{
  "n_layer": 9,
  "d_model": 384,
  "n_experts": 128,
  "experts_per_token": 8,
  "d_expert": 96,
  "d_shared_expert": 0,
  "activation": "xielu",
  "moe_layers": [1, 3, 5, 7],
  "router_score": "sigmoid",
  "normalize_top_k": true,
  "routed_scale": 1.0,
  "balance_loss": 0.00404,
  "balance_bias": false,
  "n_groups": 8,
  "groups_per_token": 2,
  "init_std_router": 0.0131,
  "lr_router": 0.000551,
  "vocab_size": 16384,
  "norm": "rmsnorm",
  "norm_eps": 1e-06,
  "tie_embeddings": "early",
  "optimizer": "adamw",
  "lr": 0.00112,
  "beta1": 0.9,
  "beta2": 0.95,
  "batch_tokens": 32768,
  "seq_len": 256,
  "train_tokens": 267300000,
  "steps": 8158,
  "dataset": "wikipedia_en"
}
Below are experts of layer 5 (counted from 0) of a mixture-of-experts language model. Rows are named router (the router's row for the expert), up (a neuron's input weights, with its number) and show model dimensions 288-335. Each number is 128 + 32 x the weight over its row's rms, rounded and kept within 0 to 255. Numbers have three digits each.
After each expert's rows: a language model's description of what the expert responds to. This comes from a sample of Wikipedia text that the model never trained on.

# expert 3
router:076076100124187049177153115142120148113189113184140150132140122164125112118112153135101146134152120116092110132052156122097126143134174108145138
up0:158107130123142152143120133133128109175194135140176135126165070114110098073111181120143126133097140117129148164154154182172209106070151100101100
up1:089125151129114074122094097169105102120136070181129131162131112155098171089125148124170113102143120178105118123087163125097147079140119149189146
up2:088177099112070108124148113075115112113112145105165115129146096134091121130208114190129094064124120133131107103092094144096123159210105151151175
up3:090109097083112173173127144141078155123150156145161150121083106124151162141168148108105117075148066159105098112138141244091140083131114091129154
It responds to: Adjectival and demonym endings and civic adjectives, such as -ical, -ian, -ic, -ary, military, political, American, Canadian.

# expert 17
router:060128087068153118111099119127237099115118189213137125144140073158088122113099152107122126135109111144141131090134114190134113132102171075059162
up0:126116122125101130132132122094134136135175108111134114136113162180139167122079151115133079133139113110131131150158143092113180138170084146123094
up1:116157090153113134132168107111127140097116108157139065151087155098117123157125048118137072118120128105129165200136161110163113138083120129129142
up2:112150151106137110134067167152156141170108151204076115121104126126139109129131121058114128075124095095142111094185121161069165128149094104074144
up3:135172056104120095097092135115123104133152140184155091164166161135096103127121146108038117125070182104094135162166106152076147095051111162077083
It responds to: Sentence-final periods fused to word endings and clause-joining words like and, but, while, However in biographical prose.

# expert 6
router:096094110113115104143126075149177128112138128184132123071115140162118109161160102163100138160126125145141112131130101122126098082131124053129148
up0:086111103119148098086124099107136150152110136127118103154145092123137183135114209135064122139107115085158138125129187139186082110065129128093123
up1:156082083133096158139112172108099097104102157144092126052134121133066125107109112151116163089114103059073122129188114123151055189131164135159128
up2:089178112126082141096115154098130153133091145107111169137090110088176136104170181188157122149157123115138083091171176134150087164119118099123079
up3:187118128121090169134118114130157122131158061091152085109169131124165114068088147100127158133169111131147112104086120171125129160149084106064108
It responds to: Digits, pipes between numeric cells in sports-results tables, and century prefixes of years, such as 195, 186, –1.

# expert 59
router:144182156100082063187033144148163079104174079132173169164074135139149109143148127175112120147108149150131129156107155140101139099094170110146063
up0:134143165134114063161161111178113058148111067159135139167139122126114101115155135147147150099087125187106090131131137118126111165140110115025133
up1:118109185102148135130146138178174120111168162134155082060095101162124149074141124167109138171181082141161140169156097157137127099143149104054127
up2:112176137123097152178091101130156102116084154135144107144117070174066096133126131186126074144110154121172134192085163151118083161182155124182106
up3:158153117135112142128168049103124090194097118148050133120153136132147099200174148165125081150141152104137130088121128132143101138179099130147152
It responds to: Verbs like won, took, made, received, given, plus line breaks ending infobox list fields.

# expert 38
router:164129079087039069119105050145062195134169160176125158109150137166122142170166115138117096124126132117101132058108140114152088089119066130165108
up0:170127113118164145170147148113144146192159176144085102122167111085099150085135135125165113124159153066132165151134154094081094098151108167132122
up1:121101115125112153111101161154135162124040163152118143047163161109148115129130076118161131084147168155153090125115113106110111095142115149164145
up2:177110158116099113145149108102164114095136132196084116165088187194154141145127164144103111148088111146106136133034129121159167073077116067117146
up3:124150142125037095126133094174093172110110152135090108133087148181126122100155136116154118084133085132161115146156071088144146172171082086163116
It responds to: Word-final suffix pieces and plural nouns in prose, such as -ation, -ities, -ession, -ers, and words like years, sources, children.

# expert 41
router:124123085090121160157092106127111104097126102151149128079110121136071175107165179086157131114150101141139166129094110091106104121081112077128108
up0:112124167117102162170150113110142119112096135169143209088140117155138152128154090120146121176126203102107120159143118139097060136107126116102122
up1:119168125099115112083159099136137161176137126134131161092119122176141144189129130118148112126167135134067156162161139140094145174071138124157152
up2:126173170103094155066170092123115098144133175164148129131148148157143111085118118170134052090074110096112148117085105153117073086127171083107155
up3:137141150119119140165191124096082130137115151109131119139172111113106173104156169097127057070029133144180052079151155161178177140147123025101108
It responds to: Pipes separating cells in sports results tables, like dates and venues, plus mid-word pieces and nouns like home, family, medal.

# expert 58
router:083170130104104069121133127151172123129190154159130128079133115174098146080147132116108120123117138114128107186141101144156131099130109061086117
up0:154098192133091172102166115066154145112107194119058093130012145104148116140109112133097083111110074139159078142141172200121144103139122179079093
up1:133153096091069141146143128161192092139161182128162104081187126137029192098140149131153135085147154145074136166142069144143124126160159110106133
up2:117085101107164113125102155192151100110128116141196133166104135146113090091105101129165110076140124110161131139116111113135117154167113150144108
up3:130202139125084101187164127120074093171098132152161119075107107187126148111098103118130112141114146185080135109155121068080160095109092110154103
It responds to: Syllable pieces inside proper names like er, Sch, Sal, plus currency signs and year tokens such as US$, €, 2010.

# expert 25
router:179060130081136098150150112107209091121168128183111097171121147126159109141117101150109139160156106133130114156170123193149093150110167129065099
up0:067134118128105082160171158081146127102117070146208058148166121139106143095189150156103098038153062174184114099140183069092161132160115133131141
up1:113104168140096132126169135057101114102152091143098176150182086144112087119125154106130167085099143088158138109161120123125153101138141134097109
up2:161181095137162150118136153185035043094129196174132130126167176150073128081086197092088148135092132210148145156115135175080154077139138113101158
up3:116140116113140170079157197145133112060199150130138152131146145126118123125104161148147151145122118128116115100152164165118133129137119107097094
It responds to: Copulas, conjunctions and sentence-final periods in descriptive prose, such as is, was, and, so, although, typical, and word-final -s.

# expert 52
router:120178080132133050100116133129226150159138158176117126118093138149128094122103135128101101157165098155116118139145139104085103142125132120146180
up0:133146055138115062163160121108128178122110128149148132149070136156146179188164168085031072073100148154132075090123070104102142108116104140155126
up1:132125196099133091119147135125162081104115119187154146145120184103073099131130146155104082099102157139171103110122082059082098007124149105163092
up2:151202181123112047132173171130205132019147164117161119105165085100117127119206162144130133073093074138088114096130142132130135164134129093175153
up3:102100129075098128151167105127045084087090136146176127092136167131103148178086183082132139132118098114071148060097115103147192124160141082129129
It responds to: Word pieces ending in a comma, semicolon or closing parenthesis that separate items in lists of places, institutions or dates.

# expert 9
router:093129070098124079204131128125155114126182094164064129136148165152124140131146158122137149119141104120119098092153116059143069134142183103130117
up0:145105075108108171106116142171160023065063083130116115190121146142088088158103191105119155115098103142120100123123083130126122167082128122104172
up1:175153129124162134114128112170110130126138118148180135157086156168160168115133178088112175132192183117109174153103179131107106146079133107162179
up2:071142130126129150148127034069156160130149069180184105101111088155118091136162134147142126080141086100161170148122126154125141128181091104165170
up3:128119172167096141138117069080086093106118124131163103077066167138122148121128102125098191099133128056110133066133114094154074119137122160144133
It responds to: Pipes, semicolons and en dashes between numbers and codes in stats tables, route lists and results rows, like "4R;" or "–".

# expert 10
router:096113128100134142086161052146176102104137112179167170107107194168083132122148098142086131164123128093144084090104106105119116107135176090167140
up0:130083093108096185077138102127178124088134093109101134126128110139095123101104167119129129137129156122115094130172104157064203125157126072165126
up1:115180090129070166157118143135148105087134146128189142095135085126136150122102111112129186111161121145107159191136100152114140120133131132147130
up2:108164166127089149167103200140141116122085132168135111109103117178104162142119162147178078118134098099181156134092114078129087104140073129144130
up3:088131094100102146077120129191145147151137140118165132107120177144100128141080141163105167097148134138147101124119088125087114123069115184140112
It responds to: Determiners like the, a and this, list-opening dashes, and date ranges or dash parts in chronologies, such as –201, 195.

# expert 29
router:102126084104139127172072126164153088140098129170164103134147144144105119146088153134115102106098129142125160211164083194131099137106165117045122
up0:096148060084152115107080195108107142169113095100193094157158178137136109123092102157139085104146143155117094170158107142152170114131107085066096
up1:125255144135115132097115117134134144138162169181110147173141178142123078120116153147157099123111137144127156109171175133161118116149140097077090
up2:134106103049104080106143146192134149174139101132101089111109116126091092173125181100148114139116111162096160069084104142101114140136166078133148
up3:140112169130088105194113136123107133130121132124154155146182134112144062097079107119157126098130131158138118174037126143102124096141191142143176
It responds to: Coordinators joining names or phrases, such as and, or, &, et, plus line breaks ending table rows.

# expert 54
router:164083055139102050145079113190179167201146049169119168143118178165110169102091120113123129154128122142131132173102076163138120174122141126105136
up0:142171074124112085121133147117174173159148072174129144076120087145138110177154133140084105123163141122142107133102114151131082130097169133138131
up1:129149116112088125140154166181164065174124172145135133062142163179104068099140085072055137169081069149157137131138076068152160128110152158083083
up2:116110156115098107136127116148138165106060141110173156056112134144155116083119171129118138108171163089165132122117135090140147117135156124081186
up3:086159145154084070103166111091167118142117084171138120102097101145177102172135124198132110102100149067161169115129135139113071102127089147141134
It responds to: Words fused with a following comma in lists and places, such as Mendoza, Falkner, Cup, plus adjectives like small, dark, white.

# expert 37
router:106136087108089116144079130125133098156102137187228079126104158165104108177121086083123165117082136136081105134133135135120088147129146170125121
up0:142144120105141172164081128136129147184100108151098101097100097100086133107121076143114083104133092176111137144136142140197157136088111100116128
up1:139068088096132123133117123087056141088104091163155133165187163176057161054155088133101099157130167105155162112097148156121137115148096136070088
up2:131148141105169110115129118096056203105106075124137193087145168139103161103179181113087138155100148133109142138112110140099141065101115141148148
up3:092127081118119117069127094170120198066132152140090080150169220200113143149109100128156074090142122142117168111144171202138096179167049128169102
It responds to: Column headers and labels in election, census and sports tables, such as Votes, Total, %, Turnout, Party, plus measure nouns like age, height.

# expert 55
router:077096156102113088127119157160159137075155112154147159212150124174112094143110086154086131108152146127153142104101116089094137163107151120145080
up0:146117092109122137087185113052150142147147179141123068170123124104077178176154121067100077150159121099073078154219068135074117119111117153084152
up1:134089118103075123188082116166106122134117135129132154122092075181110111221123109125125175147087166084132175152104152173151157143041137099207111
up2:142178091114101077168082184096093196180153081156173128151160136072146112086119159152127213114149186142147093123110122123082134120085096144159120
up3:075123099105125148125090137097138145131103163154135150138142180124099124147154124160121203087145141146118113076163162169116092132126092111158133
It responds to: Degree and minute signs in geographic coordinates, plus short word-initial pieces of longer words, such as per, en, inter, inj.

# expert 32
router:094113148091084099151088096137141158106142138140150158154104136135135113133135100146138170110103140135177107132148093138115129131117177092055104
up0:114141115143145043142143064097208135189157129140103183164162143161123113116130104146085118146099090097163117153077150095130132177166117180143116
up1:131153113089106129137159122083094184098156140096149175141107143111044127116098119150066049096064160136127151114123163122212168143096106082156112
up2:111122147149142138122137106123146107135173104132098172067124179103118114137135181088118176147166088048142154106103126141122129080117137115090171
up3:194113106145099135105088112151151050090155121120077113122091182149139162168085173071125150084113140179123141118102094103168051160117170096134145
It responds to: Line-initial dashes and pipes starting infobox or table fields, and labels such as Original, Conference, Votes, Total, Result, Final.

# expert 33
router:135114104121105134208103133142150081130171139185113124086084120147118037143156161089168138093158134104134102093113119065123044125150090109126087
up0:143158108078070137127113080115150144167117148164133156137147175126107099112088136078155084097145092173154048144135158122092086137148124088116112
up1:144171142122100114128169074180117120130110115114129128146093150130131107176132074121164148120153157084093108136163130115123102123151102138105147
up2:119099086132095140110115132084145169119094130137099100153127134179100155153137109077184151093109076106134147181186096071175153143122127181139105
up3:181126117112144160131084026116136129150124120116113139161118130115170116087107089120144121137160137154101132111092101112092117142157132166150129
It responds to: Inner pieces of rare words and foreign names, such as ill in Guillermo, in in Giovinazzo, ant, ett, ions.

# expert 11
router:112205074090126099107094100145121139153152173162153131112106153104106091137131123120128155149112083127156092152091092091135095135129184071144144
up0:144140092116124127120150164122108187136191137125134185081129153115055075109132092108085132075174151120112096137135128105084135123158112094119137
up1:114158090087095120141120122157112142087148151137163141212156121177120142125074129104093068107159151131178138078048163157113154124137137112094147
up2:145136108159107074129161101134038137095112140114130110110187151120137093130152137091086170118143139149149104099114119131068100061115165165110142
up3:044156129140019145094156106118150124117162156160111124102100116117150125086131151121205060120058137109165103151124126128149132074079187138144125
It responds to: Number pieces in scores, records and years, such as –1, –6, 195, 202, often inside table rows.

# expert 2
router:114100122074070085147101162170142062119144157153158129167073184122139144158122137121091124150122101114091048089123086188051123138171179086152177
up0:093093167126092123121127096123153155171110104163116094171152142157103148122126137118069107085128136122138093120085088171108182131144120157140150
up1:114093136116120117159115136145127134164092160168149085122151132133146113092170115161148102167081146122155131155143089157208092109100117116106133
up2:136107133143153148093170111115155172061147153147114152144167138098112090048159092103089121063143078107160129154163101077129087131119175105128171
up3:125157120091129165151198104161160116134141106174121138127156167099127194147129129096095127107180158084130125141101106109185125097111120163181136
It responds to: Opening pieces of proper names and titles in lists and tables, such as Man, San, Clay, the ip in plenipotentiary; also table pipes and closing );.

# expert 21
router:091112114082145095133072140118174152153102221168112126155165151163101123128110140146164115130156120178122139134144097242148118076124149135070083
up0:076159099117125176113113091163206131145107135123114106081066097147189186117110145159138096091140129161166125170181102170143098120078153110090182
up1:038109088108143165178127113135083110189091138122151100116148153124160164166152149149105137128151104127116141132075204147159150129120148163089133
up2:108118096110127154107080073188128116135109146156102126158176110132151161148102156163172128191137114068158137173166150136121063110140122121105070
up3:161152157154119152154147085199156151135163116143097074147145134136169157138143197144129099115133147099142085160175072080170145110184084087122108
It responds to: Clause-linking "and", "but", "or" after commas, plus was, be, been, and -ly adverb endings like slowly, covertly.

# expert 24
router:095084152060138134158162068122234070108166029150123173118137112119101137107151109098119163118149153128107170091091131107138102191078165093123171
up0:119148106133113121139163133166102122155162121144109091148075143124179073164204158187138106134103142128131154112194069159160166095176100172157155
up1:133156110121126165125108126163072125148136105130095127119113128120159109143101109146178151122147096071109162172143131074112134157087114108143101
up2:076126106165132121113068068104176147174222137138111103161124169120130099162121124098095093112143149067155123160157076149097162115126136145087111
up3:144191114101141163174169122123069115138127088185105100117127180113053138081172141099170099092099187127091155166161113118126189069092054162138107
It responds to: Sentence-final periods, often fused with a word ending, such as s., ed., )., plus some mid-word pieces like l and ac.